config.yaml
num_hidden_layers: 8
d_expert: 288
d_shared_expert: 0
routed_scale: 4.0
head_dim: 64
norm_eps: 1e-06
learning_rate: 0.00158
lr_head: 0.00918
batch_tokens: [65536, 131072, 196608]
max_steps: 3013
Below are experts of layer 2 (counted from 0) of a mixture-of-experts language model. Rows are named router (the router's row for the expert), down (a neuron's output weights, with its number) and show model dimensions 0-255. Each number is 50 + 10 x the weight over its row's rms, rounded and kept within 0 to 99.
After each expert's rows: a language model's description of what the expert responds to. This comes from a sample of Wikipedia text that the model never trained on.

# expert 9
router:62 52 43 41 65 35 38 54 36 46 63 55 58 66 49 38 35 48 63 41 38 52 47 38 49 68 56 35 50 60 63 45 37 37 61 58 38 34 49 67 41 62 55 47 56 54 60 55 48 36 47 52 52 58 41 61 61 62 70 60 47 61 64 66 60 65 58 61 60 44 35 43 57 64 53 44 46 57 47 51 41 33 41 46 41 65 59 55 41 42 38 40 45 36 38 61 44 57 61 42 38 57 54 39 31 44 57 63 58 53 50 60 40 65 38 65 36 62 38 36 47 44 63 47 58 46 60 63 66 64 32 43 53 38 60 43 64 51 67 59 46 38 54 46 53 51 46 63 37 67 58 38 38 41 58 51 47 62 53 63 55 46 36 54 66 44 39 45 40 52 44 64 62 64 55 34 64 48 50 37 62 46 44 62 55 42 61 38 33 41 42 64 61 63 39 53 39 50 54 63 64 44 50 49 60 58 47 39 64 50 40 65 59 60 59 36 33 60 42 43 50 40 44 51 56 66 43 45 59 39 56 59 39 56 43 55 55 55 49 34 56 64 38 45 58 39 51 42 65 35 37 37 55 50 52 38
down6:61 39 54 64 50 46 33 34 39 52 42 36 43 42 45 61 47 47 50 40 55 59 51 56 64 43 59 71 57 64 47 45 51 45 44 33 46 47 29 58 51 48 64 45 61 50 41 46 56 52 49 43 32 50 50 41 55 29 55 42 63 67 52 46 43 49 39 47 59 37 49 44 52 77 44 68 44 51 54 62 52 73 28 51 39 55 73 40 59 45 57 48 51 51 50 42 31 34 53 42 60 59 35 58 60 45 63 57 35 38 49 35 37 39 57 51 55 35 55 41 49 51 67 58 63 64 55 55 63 38 55 39 55 53 60 48 44 61 62 39 58 55 48 49 38 62 50 45 59 40 51 51 53 64 55 51 57 33 57 34 65 36 53 55 46 50 67 32 47 53 53 65 57 57 59 42 52 53 60 46 65 61 44 61 61 70 64 54 67 67 57 44 49 54 63 56 48 51 45 51 45 56 52 21 50 64 49 39 24 43 59 50 53 52 77 41 62 39 52 49 51 37 44 57 62 37 58 73 50 59 43 54 46 56 47 66 56 38 51 58 36 58 54 45 50 56 68 37 50 65 53 55 58 45 48 54
down7:41 54 55 42 54 38 58 37 44 52 79 45 47 42 46 44 69 46 47 60 49 58 51 49 63 40 39 40 44 63 55 54 47 51 48 60 36 36 60 50 59 45 53 61 53 58 68 34 52 44 63 68 42 47 44 47 53 65 59 39 62 39 39 70 50 47 53 37 64 52 47 57 41 39 18 51 44 56 57 57 37 30 43 75 32 55 67 40 54 54 56 48 51 55 51 68 49 57 35 52 70 45 69 65 37 44 50 54 46 52 56 57 49 48 56 51 58 50 51 50 34 47 55 38 45 43 50 49 43 47 65 36 44 59 47 39 65 58 63 45 45 69 36 62 48 57 50 67 44 58 46 38 50 44 50 42 54 64 37 57 52 45 84 67 69 56 57 61 65 49 47 49 42 56 55 65 37 50 40 56 34 34 47 47 45 51 52 26 59 38 51 44 41 45 34 37 63 53 51 40 51 49 61 56 51 58 50 42 45 43 58 62 35 51 48 54 52 33 57 56 54 52 50 45 41 52 43 45 50 52 64 65 57 52 45 40 63 54 55 65 47 49 38 77 32 42 50 61 50 30 45 41 66 46 49 54
down8:51 40 52 63 40 36 55 50 46 57 43 58 53 53 56 53 60 53 50 43 46 57 45 56 50 47 40 46 55 51 57 30 37 30 26 43 28 38 33 36 34 42 48 45 58 64 33 62 45 64 57 49 59 47 54 64 45 29 45 52 46 53 54 52 53 29 60 46 69 55 36 35 32 51 79 59 40 53 42 68 55 45 39 62 53 46 62 42 35 53 37 63 45 55 39 52 59 47 35 52 58 53 54 48 44 57 61 62 58 56 58 62 40 36 58 58 49 63 46 45 43 61 47 38 60 58 70 56 42 59 21 57 54 58 49 49 47 42 66 55 44 46 60 56 70 49 60 39 49 35 55 57 58 57 49 46 55 55 43 51 65 61 47 60 60 50 44 44 55 53 63 41 45 55 46 58 52 52 67 41 44 62 33 62 52 42 60 62 57 61 42 31 37 48 48 57 58 47 54 49 58 22 43 43 52 53 67 39 38 61 53 52 43 57 67 52 54 40 36 43 64 61 42 60 40 54 50 62 48 60 33 55 61 52 48 47 31 53 47 47 37 41 47 54 26 60 64 50 46 46 72 62 36 43 43 64
down9:52 49 54 49 45 41 51 51 67 48 44 57 51 43 58 54 50 54 55 43 57 49 55 57 51 33 47 49 49 56 49 43 52 44 49 31 58 55 56 38 56 48 51 48 49 49 45 54 54 51 53 47 47 45 52 46 38 47 54 46 51 46 46 53 49 45 47 51 45 49 45 43 38 50 49 00 54 47 49 54 58 55 44 59 51 39 51 42 54 50 51 51 42 55 53 48 51 26 46 52 59 49 52 55 51 50 48 49 47 54 52 51 51 48 39 48 51 41 57 99 40 45 50 50 50 50 45 52 48 45 52 49 52 59 47 48 50 61 53 43 54 56 50 55 50 47 49 42 51 59 53 51 44 52 46 50 60 40 51 44 50 52 46 51 44 46 56 48 51 51 52 50 46 48 47 57 45 43 57 53 51 44 49 65 50 47 49 57 49 57 51 54 48 48 48 52 55 53 46 51 52 48 51 46 52 46 40 47 61 54 48 47 54 46 40 51 31 54 45 58 48 52 46 08 54 41 55 00 39 53 53 45 52 43 51 43 48 81 51 50 74 44 49 57 45 44 42 49 47 55 51 56 47 48 59 60
It responds to: "er" endings and years. The ending -er in names and words (Hom-er-ic, Rid-er), year digits like 193-5, and line breaks before section headings.

# expert 2
router:62 53 44 41 67 35 38 55 36 47 64 55 57 66 49 38 35 49 62 42 37 53 47 37 49 67 57 36 50 60 63 45 37 39 61 59 38 35 48 68 41 62 55 47 56 53 60 55 47 35 47 52 52 57 40 61 61 62 71 60 48 61 64 66 60 65 59 60 59 44 35 42 57 63 55 44 46 56 48 50 41 34 42 47 43 66 59 54 41 42 39 41 44 38 37 60 45 58 62 43 37 56 54 39 32 44 57 63 57 53 51 59 39 66 38 66 36 62 38 35 47 43 62 47 60 46 60 64 66 64 32 43 54 38 60 43 64 51 66 59 45 39 55 45 53 52 45 63 37 66 59 39 37 41 59 52 46 61 53 63 56 46 36 53 67 43 39 46 40 52 44 64 62 64 55 34 63 49 49 37 61 46 44 63 55 42 61 39 34 41 42 63 61 63 38 53 39 51 55 64 64 43 49 49 58 58 46 39 64 49 40 65 59 61 58 36 33 60 43 42 51 40 44 52 57 66 43 45 58 40 57 58 39 55 44 55 55 55 49 34 55 63 38 44 59 39 52 41 65 36 38 37 55 50 52 38
down6:38 29 44 46 54 53 50 37 48 67 35 55 49 47 37 50 52 51 61 55 49 51 57 55 38 46 47 44 59 50 38 49 66 48 41 55 40 62 65 55 45 37 53 54 55 55 66 40 52 29 58 48 41 37 45 33 33 38 48 51 49 45 42 51 56 39 45 51 45 49 60 29 50 55 42 29 54 56 48 56 42 66 45 52 44 57 39 56 49 63 43 43 49 61 33 51 50 58 49 44 35 41 41 56 19 57 65 63 58 52 47 53 49 55 56 42 44 64 59 49 54 48 37 54 34 37 30 49 62 45 49 45 65 47 36 37 38 48 39 57 39 28 31 49 35 54 39 55 53 34 66 58 63 21 60 15 46 47 40 64 33 41 58 46 48 36 47 41 48 44 29 54 45 61 52 53 52 55 58 44 36 63 49 37 37 44 47 47 58 59 46 41 49 64 41 47 41 51 55 54 58 64 55 44 52 50 58 40 63 39 60 60 42 29 49 37 56 27 66 43 43 61 55 46 57 60 58 45 50 44 44 43 53 54 56 42 38 58 57 46 46 45 34 64 44 48 16 45 46 53 37 56 53 57 53 49
down7:64 35 52 57 41 40 51 43 39 40 60 49 53 24 60 42 49 59 43 50 53 67 51 53 59 55 54 54 33 52 45 54 47 72 47 45 28 38 39 40 53 52 41 58 62 63 53 53 55 41 40 36 47 43 40 38 85 50 60 49 46 57 51 54 42 54 69 30 45 42 35 32 44 30 46 58 41 51 54 57 41 22 59 53 45 52 67 45 45 43 61 53 45 48 39 48 41 55 43 55 61 58 48 49 48 52 66 46 43 57 53 51 61 55 62 57 51 51 43 51 48 62 36 53 52 51 56 38 48 44 56 44 51 53 64 50 49 44 61 52 45 34 49 62 36 39 49 54 50 57 43 32 52 49 56 53 42 58 31 64 58 69 68 48 46 50 55 47 67 63 43 63 53 52 64 51 35 45 48 59 52 47 30 60 44 52 43 78 42 58 43 53 58 55 54 49 59 38 39 36 56 35 38 49 54 42 41 47 53 39 43 62 52 58 62 61 46 34 63 70 38 41 38 49 45 31 35 51 45 43 58 35 45 48 44 51 51 59 31 48 45 47 40 36 29 62 62 34 56 52 30 58 77 40 49 54
down8:44 50 75 47 38 52 50 42 46 53 55 47 75 45 59 48 36 59 54 53 41 60 62 47 47 50 52 36 73 53 51 38 56 78 43 45 58 47 42 54 65 49 47 60 59 56 50 53 47 69 50 51 39 61 32 44 69 53 49 56 48 58 55 45 46 44 41 63 27 57 41 60 69 54 41 74 62 37 55 40 50 53 50 43 55 47 59 58 45 61 58 39 47 52 64 66 47 53 47 59 58 74 55 53 51 47 48 27 32 69 33 53 46 43 58 45 46 56 44 58 57 50 36 53 41 49 33 71 52 43 43 44 38 71 54 65 46 44 48 30 50 52 62 57 50 65 47 39 38 53 56 50 49 59 56 50 43 34 38 46 43 55 39 51 57 42 30 57 57 44 41 60 50 49 56 40 37 64 47 35 57 48 57 61 57 48 45 46 53 46 52 37 58 44 38 50 41 47 30 40 58 69 40 52 46 60 54 22 38 50 45 49 23 44 53 70 60 53 34 51 46 61 57 49 54 43 63 56 42 48 38 57 37 55 45 44 50 50 42 62 48 58 55 44 14 54 39 45 51 61 41 43 40 54 53 56
down9:36 47 55 61 64 48 51 51 54 55 37 58 65 38 41 45 47 56 38 64 45 63 35 59 47 47 27 59 66 40 54 44 53 40 60 39 45 48 32 35 53 41 32 45 55 70 38 62 53 38 57 50 46 51 61 33 42 46 55 43 46 56 55 59 44 44 42 56 56 43 83 44 34 54 25 27 58 51 51 44 44 53 54 50 49 53 63 42 48 49 51 36 45 30 51 51 28 35 49 66 33 54 51 47 18 61 65 49 33 57 52 40 38 49 49 50 45 61 61 71 64 49 58 55 66 40 58 77 51 42 56 35 57 55 55 56 53 59 50 41 47 71 48 45 54 44 51 50 56 58 46 56 53 59 58 36 45 43 32 48 60 54 69 48 30 36 42 38 47 53 54 55 26 49 63 36 54 48 65 58 57 45 59 72 38 50 45 58 45 45 54 49 51 49 42 56 40 44 61 49 53 46 46 52 51 68 54 58 50 46 43 51 46 30 47 62 45 47 50 57 40 36 58 31 60 48 45 41 49 46 51 48 28 51 50 49 63 57 38 53 53 34 60 49 34 54 55 48 46 43 53 63 50 57 61 62
It responds to: Consonant b syllables. Word-internal pieces with b or vowel-plus-consonant like b, ib, ia, eb, mostly in proper names such as Anybody, Cashbox, Ningbo, Gaib.

# expert 3
router:61 52 44 42 66 35 38 54 36 47 64 55 58 66 50 37 34 50 63 42 38 52 47 38 49 67 56 35 50 60 62 45 37 40 61 58 39 36 48 69 41 62 55 47 56 53 60 55 47 34 47 52 52 57 41 61 61 62 72 60 47 61 65 66 60 65 59 61 60 43 35 42 57 64 54 45 46 56 48 51 42 35 41 47 42 65 60 55 41 42 39 42 45 37 37 61 46 57 61 42 38 56 54 40 32 45 57 63 57 53 52 59 40 66 38 66 35 61 38 35 46 44 61 47 59 45 60 64 65 65 32 43 53 38 60 43 64 52 67 60 45 39 56 45 53 52 46 63 37 67 59 39 37 41 59 52 47 62 53 63 55 47 35 53 66 44 39 47 40 53 44 64 61 63 54 33 63 48 50 37 61 46 44 62 55 42 61 40 33 41 42 64 61 63 38 54 39 50 55 63 63 44 50 49 58 57 45 39 63 51 38 65 59 61 59 35 34 60 43 44 51 41 44 52 57 66 42 44 58 39 56 59 39 56 43 55 55 55 48 34 55 64 38 45 58 39 51 42 65 35 38 37 55 51 52 37
down0:41 57 56 62 50 52 62 39 23 61 51 70 60 52 53 60 55 52 35 38 36 48 39 48 45 60 41 81 78 48 44 47 50 33 54 48 38 50 46 59 49 42 64 49 33 43 50 47 72 47 69 55 61 49 64 58 48 48 37 46 44 36 46 52 48 61 61 59 47 37 48 55 58 51 34 37 47 50 38 48 46 68 60 53 58 77 43 54 38 47 50 49 31 51 37 62 56 49 49 44 46 41 49 37 61 51 54 60 46 54 63 44 33 66 39 43 42 32 60 45 39 39 67 41 30 61 41 45 66 57 36 56 44 39 42 52 44 44 53 47 50 56 34 48 58 64 53 37 40 55 55 44 45 57 55 54 55 52 57 51 62 43 41 48 67 79 65 75 48 33 41 48 64 55 59 24 43 47 52 62 49 41 45 35 52 47 43 44 60 50 65 54 69 53 46 51 57 41 44 53 57 52 46 38 54 40 49 44 48 56 45 40 52 47 45 50 51 75 70 49 46 46 59 38 53 54 34 38 61 67 54 49 55 57 68 37 58 62 52 49 55 60 49 56 44 52 46 55 51 49 54 39 45 67 48 51
down1:38 58 69 46 44 56 49 39 53 61 56 46 48 38 43 51 50 52 44 54 37 47 43 34 46 59 52 42 48 52 47 61 54 49 39 63 49 55 49 49 40 44 47 54 58 57 49 53 49 51 59 57 52 45 32 44 53 53 52 61 41 44 40 50 45 51 39 42 39 46 26 47 67 45 40 99 53 56 53 54 42 54 52 49 49 37 57 43 56 55 49 48 44 59 56 49 51 53 57 63 48 62 47 44 41 52 56 53 49 48 51 53 48 52 53 41 57 63 54 35 51 47 52 66 47 51 37 62 43 57 46 47 43 49 48 61 52 49 49 56 50 60 55 43 53 59 75 46 48 51 46 63 48 58 46 45 54 42 44 59 54 54 58 36 51 35 42 42 49 52 56 55 66 47 59 37 49 43 53 51 63 67 52 42 46 50 52 34 49 29 65 41 48 28 53 49 45 54 51 44 42 57 63 29 45 54 65 47 16 52 48 51 45 47 52 56 60 46 45 56 54 47 44 65 59 58 37 99 67 46 56 45 51 56 47 60 45 28 49 44 46 51 51 43 66 53 49 50 49 66 50 38 71 49 58 66
down2:40 73 46 34 58 47 64 51 06 50 42 43 35 44 43 46 52 44 49 52 48 43 68 54 43 45 57 49 28 36 57 53 56 59 47 64 37 75 38 48 58 52 49 45 48 32 59 56 38 43 56 44 41 54 49 38 29 58 46 54 47 46 60 41 49 50 47 58 43 55 48 42 55 55 48 50 39 51 35 43 46 62 50 51 34 50 46 46 52 48 54 51 30 44 43 60 55 60 59 53 68 42 52 69 39 52 47 64 56 55 30 53 45 81 48 57 51 58 45 33 48 51 38 55 51 42 37 58 49 43 57 58 47 61 25 69 44 42 47 47 73 55 59 50 47 45 65 56 55 59 60 56 39 43 42 53 54 43 46 49 53 41 60 44 39 42 51 53 52 73 62 51 58 34 42 49 47 49 58 46 44 40 53 60 42 36 44 38 65 38 50 44 50 44 74 56 46 44 51 46 53 49 55 46 57 61 51 58 36 47 44 38 47 61 54 45 55 55 46 59 36 61 77 46 53 45 58 65 49 64 39 51 64 28 39 46 51 51 59 50 34 56 52 57 74 49 30 59 41 62 51 67 33 59 46 55
down3:46 55 50 41 56 37 50 45 43 53 43 55 54 55 32 30 32 29 62 70 41 46 43 56 56 43 72 55 34 66 50 49 54 42 47 48 41 63 43 61 27 54 51 54 51 39 56 62 55 70 44 56 52 42 46 49 40 48 50 51 64 61 58 61 46 46 33 56 58 67 55 56 71 39 37 65 61 56 46 55 39 54 44 79 51 40 44 35 57 58 58 58 65 55 60 42 53 75 41 64 59 64 45 66 28 52 43 47 59 42 58 63 28 46 47 44 56 50 48 46 56 50 46 58 56 62 49 42 47 50 47 67 60 55 58 55 73 48 40 68 44 45 58 42 40 64 52 73 45 48 54 65 39 54 62 48 51 42 44 54 44 58 34 47 61 48 38 46 41 46 34 52 51 53 54 54 51 41 41 39 49 38 59 41 44 59 60 50 48 63 59 37 47 61 56 43 45 51 55 44 32 53 45 57 51 52 61 55 50 58 46 57 38 42 56 63 50 42 30 45 39 64 52 63 46 46 38 71 59 35 55 65 40 58 58 67 47 26 56 64 48 52 33 43 36 48 46 46 56 56 24 57 54 53 47 42
It responds to: Capitalized word starts. Single capital or lowercase first letters that open a name or word, often after "the" or in tables, such as B-ahamas, M-atch, C-ory.

# expert 4
router:62 52 44 41 66 35 38 55 37 46 62 55 58 65 48 37 35 48 64 40 38 52 46 38 49 66 57 35 50 59 63 44 38 39 62 59 39 36 48 67 41 63 55 47 57 53 60 56 47 35 47 51 51 58 41 61 61 62 71 60 48 62 63 66 60 65 59 61 59 43 35 45 58 63 55 43 46 57 47 51 41 35 41 45 42 65 59 55 41 42 38 40 43 37 37 61 44 57 62 41 37 57 54 39 32 44 58 63 58 53 51 59 40 65 38 65 36 62 38 36 46 43 62 47 59 45 60 64 65 64 33 43 53 38 61 44 63 51 66 59 44 38 55 45 54 52 45 62 36 66 58 38 38 41 58 51 46 62 54 63 56 46 37 55 67 44 38 45 40 52 44 66 62 64 55 33 64 49 48 37 61 45 44 62 55 42 61 39 34 40 42 64 61 63 38 54 39 50 55 64 64 43 50 49 59 59 47 40 64 52 39 65 60 61 59 36 35 60 43 43 51 40 44 50 57 66 42 44 58 39 57 59 39 56 44 56 56 55 49 35 53 63 37 45 58 39 53 41 65 36 37 38 55 50 52 38
down0:49 81 46 50 44 59 54 58 57 46 33 64 54 66 61 44 58 54 39 44 60 43 53 49 47 44 43 58 48 43 44 53 43 55 66 35 52 40 64 48 64 35 52 48 43 66 38 57 44 48 55 57 38 58 55 79 52 34 80 68 48 67 62 55 49 61 44 45 65 43 39 58 41 50 46 45 54 54 37 43 54 49 51 41 66 41 36 48 41 45 44 46 53 46 45 48 53 36 52 43 38 37 58 36 81 46 49 35 44 41 51 33 42 66 45 43 60 24 41 68 38 49 59 43 50 50 40 49 52 42 47 54 49 56 51 44 44 60 51 52 48 55 50 53 52 40 47 46 56 55 40 31 52 40 31 51 37 65 57 62 48 58 28 54 42 60 58 69 58 38 47 46 50 46 51 47 48 46 21 44 66 19 41 66 53 49 47 40 46 41 57 44 52 27 42 33 62 47 68 48 49 49 63 50 46 55 48 50 44 47 42 45 57 54 40 51 47 55 59 43 42 45 34 65 53 42 55 44 44 65 50 43 54 60 70 65 45 70 47 46 37 55 55 62 50 64 57 34 48 54 52 49 49 39 60 48
down1:46 47 28 55 53 40 46 56 31 52 59 54 42 40 55 49 53 66 55 53 53 55 48 32 56 49 51 42 33 50 51 66 65 63 57 48 55 42 50 60 32 45 46 50 55 44 62 39 58 40 49 63 41 51 53 53 58 63 54 54 47 49 44 56 55 34 47 38 39 52 90 52 65 53 58 99 42 58 58 68 40 35 57 60 48 61 51 56 45 43 54 53 45 38 55 46 50 58 47 62 49 58 58 38 51 52 56 38 35 50 38 62 42 42 51 42 55 48 45 35 53 54 65 51 56 31 63 45 69 44 49 66 59 45 53 59 51 51 48 47 53 63 48 44 43 56 48 48 49 37 28 59 42 61 59 53 52 55 65 64 52 46 54 54 49 50 48 69 49 50 59 42 67 48 62 46 50 66 56 36 37 51 47 36 49 37 56 56 58 64 54 52 57 40 56 66 53 45 47 52 41 44 50 42 58 49 53 40 56 34 45 37 42 42 54 44 58 50 54 36 46 36 67 57 55 54 32 84 60 49 50 48 38 54 52 53 58 44 54 66 28 50 47 37 52 44 50 45 55 59 46 23 56 51 47 55
down2:43 66 34 42 42 35 59 34 77 58 60 63 52 61 43 58 58 47 51 56 53 43 51 49 65 40 49 40 38 51 47 62 42 72 49 56 55 31 36 48 46 60 39 58 39 42 48 50 56 49 49 63 47 50 50 50 68 61 39 42 57 45 44 66 42 52 54 45 57 51 32 51 43 46 54 12 38 37 43 61 35 46 56 46 43 50 57 61 43 56 53 43 65 48 45 49 59 43 28 56 34 57 65 53 53 55 38 42 41 35 39 47 49 65 37 47 59 57 59 57 43 50 54 52 41 42 50 38 53 54 52 62 46 37 43 32 60 47 33 41 46 54 53 51 52 42 47 55 39 56 41 62 41 40 42 27 43 53 58 62 39 61 55 65 63 58 53 60 62 58 50 40 45 45 54 56 53 60 41 65 63 61 37 58 30 35 40 61 46 62 57 53 40 40 61 58 52 50 48 30 44 45 56 52 49 55 56 49 63 44 37 28 51 59 44 59 42 49 48 58 67 44 57 30 70 41 46 30 38 50 53 26 47 53 47 43 44 64 53 51 53 56 53 48 43 58 54 35 62 81 45 48 61 35 67 41
down3:58 46 65 64 60 44 66 45 53 45 49 41 57 54 56 62 52 55 51 42 48 45 53 56 58 47 54 35 56 46 43 48 40 58 62 65 55 49 50 36 60 51 50 61 57 44 50 60 43 73 53 36 66 33 46 55 50 57 45 37 63 57 55 39 66 66 52 53 46 52 50 68 35 52 53 46 53 57 34 62 44 63 42 50 39 73 54 32 58 43 60 56 58 67 57 56 58 28 49 56 59 42 44 43 39 50 55 34 42 61 27 48 51 61 37 47 34 34 30 56 51 59 50 58 43 32 50 48 39 44 47 65 44 60 55 55 43 49 53 57 56 51 68 65 61 49 39 60 63 47 37 45 64 46 48 56 42 32 42 45 52 43 59 39 60 38 69 47 66 38 46 66 50 36 59 48 38 70 49 35 67 44 52 29 33 56 47 60 55 72 50 54 52 33 63 53 37 39 36 55 59 43 47 37 62 48 49 58 41 50 29 60 60 29 39 44 63 61 62 49 46 35 38 60 42 51 56 61 45 40 51 56 45 41 55 51 34 53 46 53 66 57 58 57 40 52 69 41 64 49 52 62 38 58 69 55
It responds to: The and adjective suffixes. The word the after prepositions, plus suffixes ic, ical, ine, ral, 's in names and titles such as Puerto Rico, Republican, Semi-finals.

# expert 0
router:62 52 44 42 66 34 38 55 37 46 63 55 58 66 49 37 35 48 63 41 37 53 47 38 48 67 57 35 49 60 63 44 38 39 60 59 39 36 48 67 41 62 55 47 57 53 60 55 48 36 46 52 52 58 40 61 61 61 71 60 48 62 64 66 60 66 59 61 59 42 35 43 58 63 54 44 47 56 47 51 41 35 41 45 42 66 59 55 41 42 39 41 44 38 37 61 45 58 62 42 38 56 54 40 32 44 58 64 58 54 51 59 39 65 38 66 36 61 38 36 46 44 62 47 59 45 60 64 65 63 32 43 52 38 60 43 64 51 65 59 45 39 55 46 52 50 45 63 36 67 58 38 37 40 59 52 46 62 54 62 56 46 36 54 67 44 38 46 40 51 44 65 62 63 56 33 63 49 49 38 61 46 44 62 55 42 61 38 34 41 42 63 61 63 37 53 39 50 55 63 64 42 50 49 58 58 45 39 63 51 38 65 59 61 59 36 34 60 43 43 50 41 45 51 57 66 42 45 59 39 56 58 39 56 43 56 55 56 49 35 54 63 37 45 57 39 53 42 65 36 37 38 54 50 52 38
down0:37 52 42 42 45 51 62 39 57 33 60 42 50 57 61 52 41 60 60 68 44 42 53 63 58 47 36 74 52 59 49 70 28 42 42 49 39 33 47 51 52 55 57 42 43 46 53 40 34 39 57 58 19 40 27 56 42 40 58 47 43 59 55 55 54 55 65 57 40 43 42 55 31 40 48 30 27 33 39 35 46 44 55 44 62 52 56 38 48 42 47 43 56 53 64 61 46 41 52 52 35 53 37 46 62 46 51 42 42 63 47 63 53 49 50 62 58 39 52 67 65 56 66 51 73 58 57 53 48 50 44 55 42 60 54 44 49 43 43 42 47 38 46 49 47 43 55 53 51 66 56 47 53 38 41 73 51 51 54 63 32 65 53 42 49 58 76 53 57 49 39 68 45 55 51 44 55 46 49 53 50 48 38 56 56 49 44 58 42 39 56 34 46 46 59 60 43 56 44 42 53 66 60 47 48 59 49 62 50 41 62 58 54 59 35 53 32 53 69 60 62 46 49 55 45 49 53 36 48 47 63 58 63 33 45 54 56 92 50 62 44 62 52 55 47 60 45 46 54 25 47 36 53 63 45 58
down1:43 58 56 34 46 49 54 46 48 34 48 36 34 43 36 33 44 45 60 63 46 44 64 39 46 39 57 43 56 59 59 59 54 46 55 48 43 56 32 57 47 31 41 54 62 44 78 39 40 51 49 38 50 51 44 65 46 69 49 45 29 56 39 49 42 43 56 60 53 39 41 50 66 38 48 80 41 49 73 46 50 49 73 40 50 50 56 56 61 47 47 62 45 48 61 54 47 57 58 51 69 31 42 53 42 45 49 33 37 57 49 65 42 52 62 44 41 64 39 38 32 60 42 61 52 59 40 61 50 53 41 53 66 54 54 35 56 48 64 34 51 66 48 60 49 40 31 47 44 44 47 49 49 56 59 53 47 58 48 53 43 57 65 37 46 34 56 45 43 42 37 50 39 59 46 24 46 41 50 55 41 53 33 47 43 47 49 51 36 31 53 39 61 34 47 45 37 49 51 46 46 50 52 38 49 36 58 50 44 52 38 71 43 48 49 57 52 49 47 76 51 46 67 52 53 44 60 89 53 47 34 51 51 48 40 43 50 48 34 46 49 47 54 32 52 35 48 52 47 56 61 41 58 45 75 59
down2:37 50 57 49 50 56 47 42 51 46 41 63 63 53 46 40 64 32 58 49 44 50 45 62 38 47 37 61 66 61 63 37 52 34 54 40 52 64 55 56 57 65 52 39 43 67 55 50 57 47 47 51 43 42 48 42 44 61 36 48 60 46 45 41 61 51 59 48 50 47 47 45 48 54 51 20 56 59 39 58 47 48 47 52 59 42 54 46 40 66 47 33 64 56 50 29 65 45 64 56 40 64 48 46 56 63 58 57 54 54 68 50 32 57 35 44 49 60 44 79 58 71 67 62 53 47 62 43 48 56 70 65 46 66 39 42 59 43 63 50 35 47 52 54 45 59 32 33 50 53 53 67 34 46 62 57 40 48 44 53 31 52 38 46 55 51 64 39 50 50 51 57 66 62 56 47 40 55 39 53 62 63 39 56 46 58 56 34 46 46 52 55 56 57 57 58 64 52 44 49 53 47 55 53 61 46 53 43 64 47 51 58 48 59 36 46 42 21 63 50 56 42 46 26 48 43 57 05 44 62 47 26 50 40 50 45 45 69 57 38 70 39 43 45 51 47 50 59 46 43 42 52 47 52 54 52
down3:53 60 64 52 64 61 45 68 50 70 63 52 70 38 45 38 34 51 44 66 47 55 53 51 58 48 67 44 65 38 45 48 54 65 52 69 55 47 46 36 49 61 46 65 55 63 64 52 50 54 47 45 40 59 37 51 36 51 50 56 39 51 51 43 59 34 55 39 48 54 60 59 55 36 47 43 24 58 52 50 52 62 37 42 60 57 51 50 55 62 60 41 54 53 47 64 49 40 47 40 46 56 44 46 55 51 37 62 52 43 45 43 38 50 52 37 46 59 48 63 45 54 36 31 59 61 38 64 53 40 60 40 38 32 55 55 50 47 46 59 50 52 20 53 38 47 33 59 54 75 57 52 58 56 53 43 41 54 31 63 51 40 56 48 41 58 50 34 69 22 43 51 35 50 51 52 30 48 49 55 66 72 38 34 41 45 43 42 58 41 57 50 69 52 34 38 56 41 66 50 51 57 56 32 35 43 67 58 47 63 52 36 52 49 55 44 60 54 53 40 47 49 50 34 40 48 57 24 42 51 39 53 44 57 71 46 56 48 52 30 63 32 54 66 59 39 49 49 41 40 51 44 60 50 49 39
It responds to: Commas and mid-word pieces. Commas after names and items, plus mid-word pieces like in, el, gin inside names and words such as contaminated, Pilipinas, Mitteldeutschland.